{"head_dim": 64, "norm": "rmsnorm", "norm_place": "pre"}
Below are experts of layer 2 (counted from 0) of a mixture-of-experts language model. Rows are named router (the router's row for the expert), gate (a neuron's input weights, with its number), up (a neuron's input weights, with its number), down (a neuron's output weights, with its number) and show model dimensions 0-255. Each number is 500 + 25 x the weight over its row's rms, rounded and kept within 0 to 999. Numbers have three digits each.
After each expert's rows: a language model's description of what the expert responds to; "gets" lists some tokens that make up at least twice as much of what it gets as of all text. This comes from a sample of Wikipedia text that the model never trained on. Tokens count by the router's weight.

# expert 14
router:508486482510510541508494513474506526511494503474499506474534534483467547465529540504529511462517493537503501501541510513504489451475531507484498519468442472520494489495507516492516549508480508502478544501429456475546539466495483499571478478484454434510520463516502478527517477511494516545537496506542461520521519505472543479494530479478473498482502473461519556481513499478538504486524507470476481520505507501539530504564505554556513538471491490518482515492505533469526494479493513527511485525480529502487556507486485537472503515459521516484523514502471513461482486522477505520520519510522527485540478479520502500487481518501502483495488505527498501517515455462514465516486516517486465549469502510499476492535513509472494541493494520540525481481498489525482524517460492
gate0:506486510541535534523514493491492533510478524484479499508475555465527508484552503507512490562529490479475500478469501530511493487504531501459482506482539486518529498463507555471527512472495527449539476493525519495478483522475494515538521538488515503445471481494492508435530525470491509505491536522526472470502546468486485519502519486503518500499480482489530528517468509493471468501518484479481482523534501477505501486512501509473482509460489541485540530546506509525478507527482533496503508503501527529527486513488543479521525489469512461490523506492481486532482466536525485502504482551490478439480511484468500474504533489544528470507513490485497470519497496449524488514552540532451534469511487526512492488454507482543516517507495547452468482541525485485489441458504508
up0:477540501479505474503473498493514496479529461450506502504505528532550497484478454500554448484486508498477492512513505477508466472505473540492518505507460486528526524462494485491472489506473491523511537523437517520481483498514529507482516495421478516520511506472499517534515522523532535511523527481494509513488515501523478498498483484464515477502505462481497483464519482503522485494490521459474496514457516493505492446468500522497484494436513527470484481438494482494506533521489503437494485429510483499485479496462482488475491519490495439471486510472479507467485504479496506525468476479512494509465507551517455511502514474538482527484481576513503502511480467486495468475513491518497507477444491547522530479524491502556468500492495519505451510499490518465525559474486485
down0:479471516509489500557478502539528478497511497415546498482515525517524493503470504495526512503513531508492537533514475501495500461520495518470482507519472484485527460521522526486465457528479512491514529501468517510468483490441519540515516491444487518504540515489503536489479520472451497532498536500504452524537493540513511495521471488494531477537508467461491505484499521495502478522549506474463520529553534522523520467503510530489476491471542528451484517498455494463528534547516499454510475435531527502478487491495471502519505522499537432510486476489508528476475505439513495493514487515520488515510490519529482483527525505485485500501502517532500481514529558493484488516480491503496526476511483525530513479530523468542483499532473529474484499493487504490544518510465525
Short letter pieces inside names and words, usually right after a capital initial, such as Low-th-orpe, St-ap-leton, Ot-av-io, precurs-or.
gets: "y", "th", "ar", "in", "or", "o"

# expert 31
router:482449492503483502513492501504521488470519466484502493476518485544553522525500493532483507525504490484474519489503504500472501490475499539495517491511502479483530463456455478484495509460519525514491565509523474478486498514486530492511540486503461470527495482509538469514530467503454496545535521479461484478475479475467560517520517530542513474467440515482489501514486515537510498493496463479554548523487484470489501498520514550500519506478497525542492518493460490481473485484469490526506516509506507501493484501484506531560533507506413514477489461515510477515543482502498507523478492536515538498498507520513527498519533507513485497520524486489470513499466490493507480488483470522490534478524514528445500541498534523504474424472474511525509475531503502508469545484517578
gate0:550447541478494481510532500495491493467501487485503469508509495489545540520518505491567510499477489497531497522469522539545494481527461542490492516502480469513473476495545479505496530495507493515470515482442524559492505488504501550514488483504489493484458474502478525488498513491475498496503510492482507510498470492551497468507492509490553518494487446500485500532485499511504487490479552490509510514506486526527562520483491492471505526508493468545456473537483533516533504542520525507499495500507510485524525524539529533517556501500519484521475473469473417474513532499521486512514507499472504521525482486483536474511525485538516529542482532515551461515509520502502542530512533503462511490514484503539501516483521475527492493498442539523527493563532560492528491503494499
up0:442545512512519465487471511531474522540486482519483526478496491431509497497491552522483514510475492513466483482567506508470511537454531487475496528507498476510561492471453481483565513514516504530531493521514483508485437510479505437548498489547502510487487536527525446513456495457525493460479496507474511497472477499507501509466493516480468506514509501507514464484547485474491495502496475486495520487428485529501473457525483502519490478515542528486449502511488462509488482514513516529483490506491523501468503517525492484452461494513504478504505510524534501491513478524483537473546494506481511491481511507541534513534516482496512467499517468506552490476495468509512488500439486529546531512467509483510495496474513488509494489493555476486467508461464475481494512494507500
down0:481530511491533508488502511517494522544478484521536497494499477464475517528452538507482484488477535525487486457531487501541507536479517524462465513511534512524548494472484505490506493514494512478513489490501480497481476501514514467514530452557535512479520525532549481533457489497501485464493522518470546490475464521513515464455500534473452514545533501510527443503478504471517486512499500467500544521456517492488495458502498496529532476524532524529473485490480449538488499532503503531479462462516524477491478530521488481473463508483485489524505533503521521526533514486529543526529474508479477496466511490483541497524478473490541470496498506515522483490490491529468479480479492495518527474509551500523464478476539464479551460513527525472486517465482472451463480501527529
Single capital letters starting names, initials or acronyms, often after a quote mark or parenthesis, e.g. "Lil B", "Sunniva", "NDRC".
gets: " B", " S", " T", " D", " L", " A"

# expert 2
router:521457481538515511509495478500538476503537467459522463500507525520461509494472498492524471479533497508495471503533503514464493464484506553535537501494505503534531487489450527484496486517505535512514482501494440485513500492468495500497526504451513515493511510561526477515485478521501471536518491485546497534494480519455523511493520524479538480499468477458537487549494524513475500532452529480478519525509496519503498462486511464519487490492499556463523530535531457508441514510479481463540497505528482499493528491469463530505482480507527481467498494487448482482516481496507472539497523501480467475520481475509524461484487543499528490457480516528465499516543462475521502513500509537456485524547443543485512448496497504480470494501471507511459514465531501514475495485488541
gate0:498490493488492508479497479525568526472481488440487500498523535473570451507480482502503489495482487451505487490535515498510493510476510457459468448499516504512484503505486490474492496502483489518483482505528546492553540546517513517572491535488518493531519514509481518491526531501523504564482484527498487494513529542498499532492479483491519521473473524485503504500519494508481484492518479495492507544525561484528502499510494501532540509556492473518464505509496511489497493498476508518473501528489503486550480528477525503482493502504531469532474475476521545503492489500481492508488503515518516518449532511429493530581491510486508526483524485505545499517502520500533441502520535505473505480505495496483499543493512464520496493495420547464508440482541470496479508489503527
up0:478483496489510505485473496520537539486511508497495496509506515469526500486520451540506508482472532454472525485527502434476516483473533489468468482486496542530454485480498521483538461554478516480479492512512520464516508514502553522543457520483506470512511501510493475480544496512526503538520482522522515447540512495514492485471499509498486497469518484487485504491563492515479529469553546506467472561518497523521461482495520485530537492512507489508481487496523507490543495468481478518487495522496494463501533519492500502482518459511509435506489469505487540455499466494494483507533543510511520532476509507440509482570518481476527544513524467474534483509442512521522479516561508496522514505497474505493495545496501459524498510489479553474521500471496532472508506487495478
down0:481527479554476480479501513545466467530501462534479510435497483552460561507472538510479501498499488492478492500486477472539499490461485478501504531494491506505537507514494544530494507489504494508530491512485471501523552489549476451494515456512463558483527505500487497492521454515472512438508480485526491537485493526521517533493494495480533489488513498502503480532480488491484473555496470492481503539461516520495534533483529493470463518477551463523502483466516569514487498486521523538525486528503515501483548479491479507488484506498455491503483505511458497514530520518518498490468506489500470455500499508494473489505479481494510461497474530488503542503494469506494471481464471486456491476477460527540522482512513498491523521474517493496502519523515513467523561518570544
Single digit tokens ending years, scores, times and chemical subscripts, often after 201 or 199, as in 2017, 1923, 3:34.
gets: "1", "0", "2", "3", "4", "5"

# expert 22
router:514485476544500497557481497493557531517503506466486516499476490440467516485559485522539528514492521502511456479490486504449501498473518516530504497493524508507512545491479497509501498519492520500506500491475515479483471523496515444483484497462477466513531488527493507495500481530471487524548529490493501551542476530537515485517535539497500480483514453473547532503495503451534468460484493469477443522505533510462494509507480448519487483482561485542519500530481483517477523481551481567466480526518465536434490483482488509495475480511546502487489482466499479469535521527472517542497513510516480522543472490461472483484490510506485484463521483488513498491500521473536552508511515538478474471473510505505519501561487469522490505481523493499512500498517492504493530492511498
gate0:486510499541465515565450466518526510491509512505553521493501510485509523446519494474507490481507489483487542540503495515485473496512489512507475460539500482510536511494523511471482514472510513457460522516502490514508478508515509514512502497546485504474468515507477503463490515493500495528551506508477503462481512486509531510483517504469493484498502471475473529494497510490525461552497469499524463504497465492489503529500498528517449508528513491501477507516534484455505571497510486535497516524494462523455510510521439508525489519460506518477489488456476514519492496485523488495532527453514488503462471528480526532499504518480492523509575505455475540543481483507491509512503483493519521489508527528498524502460487520464499489475494576468462465463548534525546538505446564
up0:497506506539466480521479518498515500470514522505547510483524529515539546524548469503483508493493489473508517523558503456489475531507515508500525523488501493523546483496519555466519526472532551536535490522487461467485492518469513533548524498506479478508532510521485469490464556502491531500541503466454484477464483500471502509485513487466442496516493499508432465474515490503532499539501468491489524473522456514526453502517495548466522516536525496508491519509528493434515514522481520476504486515496459506455454529524471518512519496459503509508498435478501511525490451475505482485504464459498505508457479520484502514495464452490497502519496474506493545515534509506485470518533527472489503493520508487501495486479493488504507517493503558492464507474539499500515501508464546
down0:511479478507532514530458452535470523457529489483531570505491496531524459478532493508503520493468502488514519524512468508505469540516485510474479495506498497499507526518509503530522535494501486468465498493461528507504478489476489503484539517491489500504472520523507464479507477497485447489558470494517486460522517512500492553513501512471498493504510468469516497513530491479460488534479429446524474488486438533511504497500476534487476480497505450446485491466525456458476481475487476537458506533536485524502538544530496474525477494508499537519473476491538503500441486483498516492519529480503510508445472539528494501545501501481481506490540518468495504509435463493505509517507491543494525506496524493495505502496512498474509495537540554503464476478490520501495512492444532
Articles the, a and The, possessives his, their and 's, and year prefixes before a noun or number, e.g. "the cemetery".
gets: " the", " a", " The", "'s", "201", "The"

# expert 0
router:487463508508520473487484502471522487498536518495505432492524491512463496522502513540500494492522464511524478517504456540500519463508523512535530524499475449521528501494460531496500510469504510523493528470481498502539482487486495513497517488482463506472437506447512481512478493526545496475533545520534470497511494481466530504477495453507542511532484476496512482534504542495401444524467527447495505482499495455567494493486526502515432450467513554464498501510492476467521490529509472498505501462491477545481497520477438507534477474486488479465526506475511518489517511516501536535504497496506496481525501500533503477507520522516493511463485534520514496472543476511489482544488487484472497504508501510474483473496517485470460516505489490510522483461510494533521473492492498
gate0:485535472535519501471501468528531522490495511456495471499527531499474510487483505489483445515502509516521514553520543481485498515462509490487490500487494490564502499508479441514478543501520464440479562522491500501474508460499483520521482490516501501487543525514474507486471508507504487519486506486496482496546509489509493451496505452480476526478499506519434485529499496506516531493560487523450444455490486540493500490518514498527538513495460525503475499518453478491548476502524491504484524496476530467500526499484486546526498514482513543516496500515510487547496529483495516514471487484464489464490488455534470516492503508500484511485501543490490496503519505510504533477502562505467505459492481542504533456466493516402505489508484520532456488495488490526536526507529521
up0:488477498499519513492459540476446448472518514515489467505499479493478485515480525504518482463549473484461524514455495478474512471518459534482536484525568500510489488476504519529520467510490466493493488487530461494472480490495508490484495474494514480504449500496447485502470481492499489519488494506524503510452486493510492514502487460503500517477484545480512483501522492503496519492463487485521497502528485502522480541521486505461489490518510502521471494468558562489501519486472435508491474479499509518475523497543520509512488423477455471530495505510478487481501484556489510472551478501538509504523518512558556508504512451486467492531539474503462470489487478552518460548447516501522534506497509536530512468503528500507514485527520469505514514515506525474523523455481462
down0:496526495445514544510451549477457474471547492509505488510510474507494512489460494498513562506479477477446499505475500456505513514521469528436547492519521524508486509477489529556524496490501481513498514492532499438501465515501539530508488485506528485513500486495500507502486490492486487474516515489492456518452481526517488514510497446516522488469552529486483497515489500484524475508505525473541509475521480446519487530515524515450525477501497484492511511464515542509477514486524502485469511496486536499538525470505542451513497465499532475498508518474471481488488516591505486485527472500514478501496529497516515511507514505491471501486511482499436528508540492563497520499477474546511557502501525528502489485537518475502470499500543468503491529536444507531516523480492509
Standalone space tokens before numbers and years, often after "in", commas or table pipes, such as in 1965, 189 yards.
gets: " ", "ian", " general", " man", " War", "ic"

# expert 13
router:498525485484492497504481496515487441516508506498536488513500493503576528525485511467500463466527520485529540508488524510468477500450459529521521502477507463523509499476534438495519518478480513514492494493450454502520504476499521473527521539502501481515478477425479490474490458490451488509471550516543506522466524498529523479476510523508478503548465468474542521519524535505472485514476490498477521517523554534518510479533559543512493522501489515525518481505504507514485529501490488530544477536534485466496545509472499558515505502497515502530551493463486484504496502501484523495493492547484506502548499459487472496484515511478476457471517499512483497505502534493513487507493513475445469483517476522521475471529454481514480491484465515531463494479538513532482500512454508
gate0:455522508469493529544495551481490509507466525528529486501560490495525507505530489490532526508493505502491504512465525476509483485454502500482472521466506508496495514450493420513506478499463503494490519541524514487511478492514517552517498488504477505514517487503509520471493539466512545520506514538489518485481538489474508512525509540535517492477474455481557537478527496461514515471505522513512460533486505495504497512511524497508567495525506498530470520522523549547501535451493526541497523499509525509470490479496526498495490499494502501503520502513501516509500436552490512540544529486493506502524443500455479485563466489511482524511501465453514472487454475503499486510477492494500500505490458473487518489520571486516512500533524543463534541489455508517494515481473465
up0:465521493477506515550480511480545519503464512476493508488533458499515504485498462491526506481477502540493521521461514495496484486483497523472464498463476527501469516466491436474515468453461498492484503522509486499525482467522501550522495479486523501524533453521492533452550526445508521503492529515482531470516543521478491509502540521532482511504469471485556503448510513482493519492524508508493458555535490521498475508498519493508538489503495500538500523480521513557484539442501509569498515499497496503505501440474494508487489515500503526501513492512506496502508431478495526528522555500495492484517473503443493497546481502476489501513490455464526486487467468509476474523497511494485505507455472497511511480512529481498523509529526514484587518506479530523515523468500481
down0:478524522479516546510529542471460497516508475501498472509486481516469460508448485490544505501489512530474475543437533500511515512526516468509534495514524508492500511533463507532475508518527522473480464504502499532509508517461516475497471502513470504544432515509482457482451494496512488466524498498518511496538513506454515469529495516472482513468526537529519553526498484447528470526496535504459507493526490482510480478508529460453494483483539484532491517525510523545479491525459480463476503534482495493504473519447507489459472497512511506502506481519479506517498505496510512527446503488470481552444476525484519498553528502493486468519514499480451473478486464461554503500450490525529531467510520503488465502488502473519488499489497509505526513494538506534508559517498509
Common prepositions such as of, in, to, with and for, usually followed by an article or possessive, e.g. "remains of", "according to".
gets: " of", " in", " to", " for", " on", " with"

# expert 30
router:552476510500494539500472525505533481521452472542507508507566506536468566482524497487480482488534505534532486509496456558485517479494500514508500503511504493517466476511527526475493517545513541536477570518493520532521538477488456470510497547450480510492505502475506484552515502496539497551566495492534464519503462525493541523508533504507535514509452454464545527520490483471476477503491517498518535503457495518556511487512524522478520496480511544494542496500474526491498530506504478486485533488536546496498540521493479526461523479507484471503527509469521532505502499487525482470515457500514474491507482486492498469493476518480513486501494507516486466503506473482485474517488468505487501517514498537525496508518501503471480495528467507454468476449539526486487525522487482
gate0:512484461481517470512502469516508531519517562503482505513474513499505482509462443529450513491483506517482488520485458477487509525507485484496533514502470490487510510486481527512495494522481513502487518498511506472526480490506539460516511509524485504479504433494451487494484518537528504533541496484499499552518482464485540511541510482501487475541484549483494483463464476497496510490514530545506502491485486493528556509510499529489493527512523524523534513453464464462527495523514524534471478508489501507477490519435489530493485483562514510489528506498485556487496516487452485474481517532523478523505508516555515453524514507525470463465514472482459477509511519498514518543526501526500550480502515475516466490478481543545445505493498486503477539436513460452501496551508502
up0:513468466539506502488462497467486522529538509529495503540484496508509492484488516509487505488477499475511496511504464453530496540511489456508506557506526510498531489513507492533499483531509510503491455523547525463514446445536524454503466489498479486493524477509491508503470523488501491486486484459512513519491520475487534492565448519489498516517501528511522497490483496480501486460517507513540507503518502476502560508503490533504518498514525510520499481426458501491522525512492509560510510508494532462490469555461486484437470517550530489498513507452512533455509502507479504474528492535513517502469489501524543491520505483499477473489483438482494460509496466507489507529493495469518563478516557486527471484473464532518474544498512504497517505455508451475474518542492492
down0:536465501475495499487495548451508516444532489498538522507476465498499489530495523462511467511505490496526510481517504462510475543505507493485554517526563495482492500525475464521486498483530478526509516490517505482506467538542522484526515502508526512500500527474490577483496542482480453429499532500495526476446499493512509510503522531453478551458485580456507494541480541499535515545494486523482501528526501503451521480520488475518524507483500426436471489499477515502486514496497491499538500485509530462530479501493515435473491508483498522527501475481545508522502504507515513519515457532481512492475477548494492526504509482477482521497507494525502505508488504544502451493515524529531516503511472513516522492469523502488509474475496456525536505495508482516508484501497494
Pronouns and clause-linking words at clause starts, such as that, which, who, he, it, she, where, usually before verbs.
gets: " that", " he", " which", " it", " He", " who"

# expert 19
router:547519490511478524523488522490512523502474536435494496489555486509510549495490468490501498477504492511495517514504530531505480472517511523469493495494525509531467504489488503464503518472473497509509511538454502504489472485471519497559502502484492478531507513512485493524516521541509506530497496496457484544479492488534505490506503534456480505510487479468500518459521456521513474488524530454464531458497501472481503516544480461536489516485452491510478509518469540498535505493465482531501510525589490496467527540516541553522524507511491525495514457433456545480500529496493486467516497575505538439513470492517485468483504496506477480450499485509508494490500475524513493519497521505478490479521488509528485499515541477478544531489503543502511463480547491495480504524479547
gate0:481532521507523490471474498497459437484509522497494504568494550474534512523465459477520526490484480514491493512460515483447504530502462529486497501496457500466505473504493488455481468505507479519494536513515496545528489491493492510536531524427492483488498546524471477524512423537516504559504499465511493529449509491491524511517498511461492500479488469543522514473513493490497532511528491495500480453511505508492463480526519488521471499465525534554493497475492496540480489469529474554549514504473522502460488484513493505530513507481477479501490515516486489471483470502438510493486494494482525481523514470564528505492487536487492530485541489483504494517490454535492540489496484517494514482503458471479484506514519488495506508480468514515484539484551502554505489508474455
up0:509468527497529491519504448485517505479485502435500473505519529519534498513467508518446450471506470480484493489522507435475477487524456511471488510483466504462523496488485525463506475501492504458505574505510480487491487529506498515482502507449514465461468493486479505540501474539482445483479521492472494546466514450491503516457476503520469490473514485503522504488519532473531527497442470513522533481454486469515507522494487483508518516511519469551538513492511524532559461498509474493503499530518548456494460494507522506525481479512521495467498501495540474498464515499490493525478535498518506521497535494505502488497481532526524498474475500489554517520497494504501451497513505480458501466536495544515492526509498468464443529468502510486505528465535456511494526481521487
down0:504484483520493467489519431512507493521488483487527491468528487527545550492462559505462479482468511469479491464537520465507471467524477499525456498502467527480509525487505548519465478463518502501471509485532482463451467502507495521485477523499475472477500502483517473498509489499514477505458514498463502511477485457514490518498503498490471462458514458503527492483485529507515508471459487519515552504449532512517485501488473513454535520503525525506490502502529536503536467509478504533510488509524505513479485507506502497505477483506503529483473492501536466520446491494529496492504573461508514494497511554475460478505524481496514510481500520524556500522504531436537517514530519479475477491495501527533514520531483450521507495481490481480528548562524510471512560474541486
Number-range dashes, spaces between table numbers, year prefixes like 201, and month names in dates, e.g. "1988–89", "6–2", "24 February".
gets: " ", "–", "201", "/", "200", "202"

# expert 16
router:542473468491509498467500495523534504438469479481531493536499544529466516505479495497518515474503494521515490525490551485459493474498497522518478508508506474495472482468475534489540531467471532512538495483490500526521537522462498503482479485494478523531497513476555479485521470544529464502500519479500498508510449517484575489522502510496531505500480470458510488503503471503469491507481538484518481488493489461479505526511504551528488500465496497487485484520478510515492566532506501477547547541516519523535519525494482512522493476479491470528534478491504513489474439502523508474448487521513555483539525522529519492473514522473484502485517510518502483500525493502526524507476496522443424510511488566496490526536480526457457538474477537499494523499483483521505505483461524
gate0:483502482467435498460541495478471481502477501495523533485505469515486549514541504504470518483487526482458519486518494496562511473515498491519497510507505512491478503523483502513583511483500485522460514489474499478472506500501516532507497517465515507552531484474510470467520494477494506521498500510453495492523478500491503488504502492486497425493516458480493557534496497491507470476480519514518481519436450468507540535494497482507565503471493489594508471444494519512516520480503505502482501570501529500508510502527541478509526501499490436497467531510507479488514519523511488526529497481480505503471484511505488548556473487516529486501497488473488476503467486506494462445512496507502501517486476513470492507454518510464547483482497517487531487473509542546486526497469487
up0:503549518449484498520531508496490505510500473469537511523492500516508493509491589442495494501495474422458462484522486480508472503572495471520528505502443509497498537525516469490462496456513484496535530507487476500526470532516506490480552498572504503501507487478509452513506508485502513504506482517519546542528504484511512487539503478514463506513498546511532501502524516466519478518500520495518485508502526484516471490519483512528457469469513460502518510463487506501481554529508490469505491537501507508485513446477468493515475535469474476548505521544498522506499529469514490483518480532476485503460523510490503451485489516535556543523510542483497506485480479498458526514497498490498492516436474481478526485519506469495503514492527537499493531518489476493525543502533490
down0:486537527502494485485488521500516525515475494511493512498459477466536503517490539479518452494517482472514520459496506492451495457488481505506549469489415490521460519514521491513495484453508491488524508476503496528529500490528509452481522501511517529471515481500464473516489506518512515508475486494500495480482516451495470510490505485505511564518503546529524503512525518512497483486525526447464502478517525493530451499535520541505507511488532496476487506545481518495502487495488523493512518554473539462454538468471449503487491545472492510475507504525465497502501535500489524488489489523512485521433484513530489464481474494465469524487481524508479528490471483436469549535489508517510469454498497533523544497509512471483514486534547480503504545514514548451503455478535506
Forms of be and have, also, first and other main verbs right after a subject pronoun or noun, e.g. "it is", "have been", "began".
gets: " was", " is", " were", " also", " first", " had"

# expert 6
router:499476463518512470518481509500499490507518551478513519508476523523505549502496477468534517499484448505507470533497476493502496496492481505489555493500494493491514517501471502458498488501504557528499488498471492500527459516459529508515515523486463498499522455485533501513474474528491522517490499466499504534521467519501487507489498477423509468495461488490516531510547493457500503535513489473499527519503531475470488515506503520513506485474511505478537484493471543500477482475462532498496522573527490497484492508524504528519512429490492485471451463514477530466480505538470487507412449520542493490530511516503485490495486495476522493477478491519455456516525475475494515495508515498496541492526464492513431501549526517450527516504469493527415489481499511511504475520483530
gate0:481536488453519459506459458482504455461511494478459481520480508445520495542512558514467492537527486516476486520509472526504515507509516498526528470483536505511508496498493469505498513452495461488467529462503491533516498521501498494541457550500507513470501526510486541498545468507526482469489517481560532514423511492518505503499508466503482534483509502540478511495543500529480462486514514493527461465511458498469471494495486480469443520549508526468495465515550501555467521501511502475514514517496508523517518461528474499496487539453483517501478536477493504467497521513444494502504478456486512544508493499473542561487483501458502494490501518520473457499498492513519512493479478490515471499451515488490534479525496484464498488511452487496507534512496515497505499475528482
up0:500540503442499452502481449514509474500489490488487461515503491469495488494490521495475477547532500479498510493492460508482504517519503531534523476483519531496544478510493455526482505473523461495477496468479507509512517522498500461482487539510505523463516540491495536517494463486519508480467492501549524478433505507490515495474490479478490520482471549518476534494531477538485494429532498499517444485521455504483461492488477468460483521527517535492516506539560490520510516517522476441508501537486506491547526454507451516502524546429490496493501539465487479491494496504464487489469482461511528520473473493454533519477493509482502545479481507540493471470500498504511513474503466482514494537455505492495500506551485526482502448501501493507482534501455518491505467480513489
down0:488474469562534531493572493495508507532476536515480490474473468525480530496526505513499498468534516491546509484515495489483501523502484544494464504485497483492489485505492482515533484501473514476452513499499551481473498519500497523485495490505518455516488487501509460499482493504491508520488484511501505497530491501515477500453506529540482478523482524504499524498495480502511493489554472525496499514512473495544515511531489467509539511499564486557469558526479552434519471514487518481538474555502515448460468576512535512520451473523484478533488508546459530568490484509540505484492507545513501479508515528523472468515478495531486485472512476511501549508495484485508519544529476485541515505517539471527475520486505534462476527490512513524482500488474483499513504514518514
Line-start hyphens, colons after infobox field names, heading equals signs and table pipes in structured lists, such as Born:, - Country.
gets: "-", ":", "==", "|", "===", "\n"

# expert 21
router:479476475476492505472499502495510536483474477500494481531521473505499510536485478506514505486503488491507469512502502514527458467477531500524497537494502493529465522525496497500507538511537527457516499517487498468552496466514498535455483535477483487509489484544503517489474516521526500500529480513483497495520484493493446474495527507465515451532524465444521534512454461455484482465466505455442548541493526486531486489502532503507496498511468519515522502509531487483522499570532487477506519504540521491470512498503495501506546464488526526443498539470472510451503501508549508536497501477485498485514465462530555494489501500485528486501506516535510481551532461494552502498460472487467487533527465487466502504510544522477499535514514536510502458505498488520451548466466516
gate0:469482515472493486503463459485530514488505470511507526467516460505445512507478447480530483489474497493476498474491457480493522442496522491523526492472438488514501491503493492550505504510518456486515511474492519501491512506482509490492489510486508465509493473514464524523495489498474492539538479553484462522505496506519490527505510511484514498481529470504524606489512502522504522487549523457473545526441531490503486544502512486541465499483477490482524534505510482494532537530499515479486477499502511452486492520481505482465491475488506476489504495505537540471488495490480506506490505524505484530462501531539533501448524509525476487526541520512482520508498512516459483472429519525506528492493440535521518553472536495515471517485522442492497500491487442489490484470460485
up0:493502506455483478512494464486521507458514477480506521488503479496471525510490456477505474468483476473452510479508469458506526457510532493503542502474443498502520516502496503538494507531498469475518495455477528497497515493443536491481486514489516446552490462515489533517502498495486486524512484542477460521496515502518475539487501492491511500467513470518509634511488503488511513482525526467488557522466513500528508506491502498511482496477481507441511525500479469502546512533491509471503490510489507472495500520487497505490477503511492457500499496495519530484507512490462521504489485541528492512474475515518524528421514510529457490526533529500494530493481509489504493482411483519521524483480473485502507542465505485516457526494508453504486488479471441506492469477479507
down0:510476522523510523524484468495533519474486493485478466530496504489556480503531522524505488497490519491523557536545531453494484545559475492513518551470543504534452469530553505472478473532507471466494497536503454463495451495496494499507460509488542528516495544501492497497494537442481511475457536493506515497506496516474492484487491486513508490508505514468472496490517518494512494489500459503483489452500561487497520485508505488475497508513518511494493467482457495489499487465472497492515460511488536473478503486551544467499513490500501468481483524515472468482528537524526522453526519463503530507511514510490488516530502472548520505539489495544520521520494485486494469491470540505499543484474536505498488529535513464433508472504464534495508519516478571518481482472522485
Prepositions by, as and under, as in Succeeded by, written by, known as, plus nouns like century, player, director.
gets: " by", " as", " under", " name", " century", " son"

# expert 8
router:504508527493454522495480528480508500536492493473471524507492492489460516538469485522485490498531508497507491495485517503479488480510507519517506502478493480540515493504534498437555498532503490494456539511507482456530539502516543498565512514486459501509498478525511448518490450519486511532518522527477508536462488515518524489521535564492472485508517523480524554538509450499511469517498505510501458498468469460526459497517508496544517495502467530500503502537470509516489506540524465513547514536523511510479524488487485508489504494493515498490516446490441536493446475495519535497508480508563518504506472450534499470513514524474472479468513474539513462532512493481499487476452555484496493508545463527506472502522485512499505521493475525559477531519491495514474536485501535
gate0:467512504497539486533551503510509481547476519455546509513508485504492481535545447491513474511548500510535496537491532522507508512547493491496482508479531520525513489495489516503489519490493534472513485512495533523481525511515508466502451470530514520564509525504493506566551494468510539505488500505483471509453499485488523513510472505505487490479454515505531519506516505535506525484500483515501476516498522530501437520524536519520514492491473531524517480495491520470519486498536573520486478509508457524486524515476508513512520486473520507488464510509534546458511525519462507502435445486519525497479522503474468462517526475482501520458540533497491457507501518558487516477508461487474481545541483500500508452488519548448477525472454502507488491490524482519492479491510525
up0:506497498503543499525501486465493472483501525519550465477496505523486558481568517512485555516484514481526517498476524463496510484484524501448473484501502478490495472506548497480529505490477538529475475485498477486496464504469522438537520487477505471489441488500521561541501528487505466516514528503566526496538485521476513475502477492503484519521504488504506530497502505477515504512506510508483503453522489540496489526487530467502559499479521493469485490464454531507498445483474468528483470497497494474549483539514553482508524540546527469456507532478485479481499470489503495475492535512484516490455502559512546468500496526479498489494442500472502513511480505496477489527511513524516546499499477509491509515489529504520500483514516521519456494490514489526476543438531467
down0:516521517495479457533499444488569513525551491500515501513512485548503485466471483476503494519479497477522525477487492480492449506541530472487473490498507478508492479505567484493512498470514488525487507514498501489501507504469490508490500520534476521495490475448508459488468490522495484527528462513545527461507513486497524527544479515563519538516517514487469536509514469489506519462497428460513470507475503493481533509500516488518526482500469514488524494519483530469461485434516456546489505510545497539516515492486513502473507510562538492463524516475538506492505473492466499505505548509479480468477505518493538519528511479474511515502512472498462512497473516459473485472526496478529520469511482488479528454471492521549455554517497542496493497548517502495493464462497516
Bare space tokens in table cells before numbers, and articles or determiners like a, an, the, his, this before nouns in prose.
gets: " ", " an", " a", " the", " his", "1"